{"experts_per_token": 4, "positions": "rope", "init_std_qkv": 0.0504}
Below are experts of layer 4 (counted from 0) of a mixture-of-experts language model. Rows are named router (the router's row for the expert), down (a neuron's output weights, with its number) and show model dimensions 0-63. Each number is 500 + 50 x the weight over its row's rms, rounded and kept within 0 to 999. Numbers have three digits each.
After each expert's rows: "raises" lists some tokens whose logits its average output raises strongly, later layers aside. This comes from a sample of Wikipedia text that the model never trained on.

# expert 39
router:423456486500468440473534462451455458607509493507497478381491520462537529569555494507549529529484500456595586472424467561476472503595457509430498476592456538457532490522459605628475538535518507
down0:495504435481501532503510532516514562400517474488613520502474519529635459444473499501530477550493519515491496490563509427434462533528486454525500506478514506481449509556479524443390532438572461
raises: "\n", " ", ".", ",", " of", " in"

# expert 68
router:544489480552493428557444455492488423493546452480497465494429390554461583559497472435577512513514504513590510577577460542483473421477498549446566531518533529482516506509532427442565601525561494
down0:590427474445538522491418534538545476447396499454521509508476530489465451488557544514504478451392502543619473467460409546588489467490494468500472518446575509556450465418556470505496498555513577
raises: "iness", "g", ":", " the"

# expert 35
router:479492448591442447540526492438503472549522534459553540476445467455610430489547442488527487448424468467446479564582538434477463437452621468485495517431483583554487509549550497489491574529417490
down0:516549448532465422576547500459442452443528587445428626470460478474491500395508418518481434478488526387512474507502530535529486421516495518392457497449471504562516466542556498437510478508522494
raises: ",", " in", " (", " was", " and", "war"

# expert 73
router:478480544552498446435484491569452457548547541449507474477491518446505380556556442538433498532537556446495419572432467586605455555477491438432457519474396549511434582502558534479527532430506458
down0:508541583492602484533554411516472456516496500428504471560503550540454515508477494452498438471464505502475540479547408547529543526503566494534537561517566524516470511463538468480498370518500555
raises: ",", ")", " and", " ", ".", " in"

# expert 46
router:530448462483425492529454431550414580533510558654503561568516484524429500490499447497520440556443463414531592524488518547450462473510490488560518496469519503453571581432444494492413482522478496
down0:474497496641567487489494463555615460484503538473459602549548500491482488446540502498469449507457475531540555539504563503638473493438439539483484617478536428485431479476406528482453427493490580
raises: ",", ".", " in", " and", ":", " of"

# expert 17
router:510467575489509486512523518540437459483474536554467523559450519480406494526518474495604578475549402503479422588495490515507462547556459482506450450486601551526422519452516520572528484530527523
down0:570452480494468503453525454547386454511569571531490527475479531532423432421532407532482524587510489449490546518522466510509469493517470478527523556385542541500519465538445464428450417428539554
raises: "s", ",", " and", " co"

# expert 50
router:469594398500457469475539594429483462476497658432381497502507482502590549496526464443567488525496653502426502561484444468484404499479574479442475484582499506515494437439467491502418538548429608
down0:508569439412507467525454545542474491450516549492532485531512595467484494542498428348442413477491525561475519490498474531637511486301542548520526539557519461586464592536441457470487543556519451
raises: " leading", " with", " making", " and", " including", " while"

# expert 122
router:518504511549526505527520477534448568433551496424528477512532587499579456534514467600537529463525512564410594539478497546484491502450518394504509440420536553440462572492484551530439512537560513
down0:571459473484480479461527496488519431535560397453530493472477477495508370484487521485526503540475519454457392506455492379458578470470523489438462592470600524507577475528530568485501536554596452
raises: " ", " \"", "\n", ","

# expert 120
router:496509552396560576489543600510479569439476523515506503512555611453452489458423618567508472533533520424438459514417466461450536564467474525477529453566473468527528521471616520479434406534505619
down0:447390488558541544574488525490543521465524560438568548451476404514472537446564507455556530550547509436508530521560526545598512497497467461505514524613591561494497470472435430526482501498499484
raises: " ", " first", " same", " United", " last"

# expert 77
router:473543463477525470437549412479460546553486528502482587472519515513552508502497551531486393471465578498397483467481430478546457489540549517537527465480481410516489528512461441566426488407475469
down0:429514422411466522407501580536534487503465535521491522472609436580479526511445440486429451454504562419561449529504579480444431598451411499517512479425473625530467525498430463542466474463550427
raises: " Office", " Governor", "'", " Board", " President", " High"

# expert 30
router:530501391521548535479618513477509423539436496484434694563474469481555449527457606478501550568505528414444506546522525581509443414485497503543459402537482533487461481418441503507529504405412488
down0:472553531492481569410491536432585509478589528551477601480501582538554541427485520561451547505469533506545492501490441553468396480499536393607466483570517536519499430415551453519529593423391518
raises: "ian", ",", ".", "–"

# expert 62
router:513476501509467443555544451522552508495535515493484457539475443514504531512539433470574519448516423534480500581469511518475425448427517547496517443410552589561477476521502468454552555575549477
down0:492446514552466453505555379492467491461606500498602454574501441545446414541476524490455458551423490559620555546486440494405553499501542499484497583521485483451547435525380442474450403470546454
raises: "iness", " Islands", "'", "rai", " of"

# expert 107
router:581435476576459415575514453507449526491532473415461467558461450524476412546519446440527511487516468459520439545470480459488494486467522524478560475468539503531533474515495510421471556559516437
down0:470445504456437473591499476459543485388501464523521423557453509621471416542465441570458487558535510547503481456462610480478530476481510423486500515493460560448509529522557472450559515588440476
raises: " |", "cy", "ns", "s", ","

# expert 2
router:556533525499595533514392550529459641465575462570557495523556480429519461482440536482429564445433468498557488517547404502484464573497502547432414535500490412523480504462459461535448548521523454
down0:512502490544506515463494351513604514530528515474543471378589531510494439480488569550492582470516516547504519554536511515553444546470496501455460535438530584520479359507533491473496568522515523
raises: " New", " in", " a", " his"

# expert 96
router:497392538448470481499432471498435456446452457511468469552467518413451462548461512525440471548519542517559467484488547519510451619444436485465486474478452513475511498565506580501458570546465469
down0:567529506552416530537447543450489524515394476551565461452426485541515571497493460529425538592526525527479485452469554544545502472492556455481543492512481548454562532428536553506555487526487524
raises: ",", " and", ".", " of", "s", "-"

# expert 36
router:508493531518517460482462558505591455440513538445576429509502525513493475487491605577501659414502520470536470395470437558500456465478579467552420564561557478493571532521506556460601556456479469
down0:541456477483498461475568560444495506441502567463514506452469515525405491535451535534507516592480570586425469513532474464407446543583536525428483480504458503478450462466483498339530547631538482
raises: " |", "s", ".", ")", "os", "RA"

# expert 123
router:543428485485477581475552540366523590532567402467612488505457425399481469423518514474420451489481461497492599542502501515468516554497593468464556606573559560364559449495478454592485476497575597
down0:555498513474543483534375511563533516574458497493502497548480480420438512451564481532541562544491451505537505485551532538488422504531586530540519523560399550536414489432551532483541544517501486
raises: " a", " the", " an", " ", " another", " her"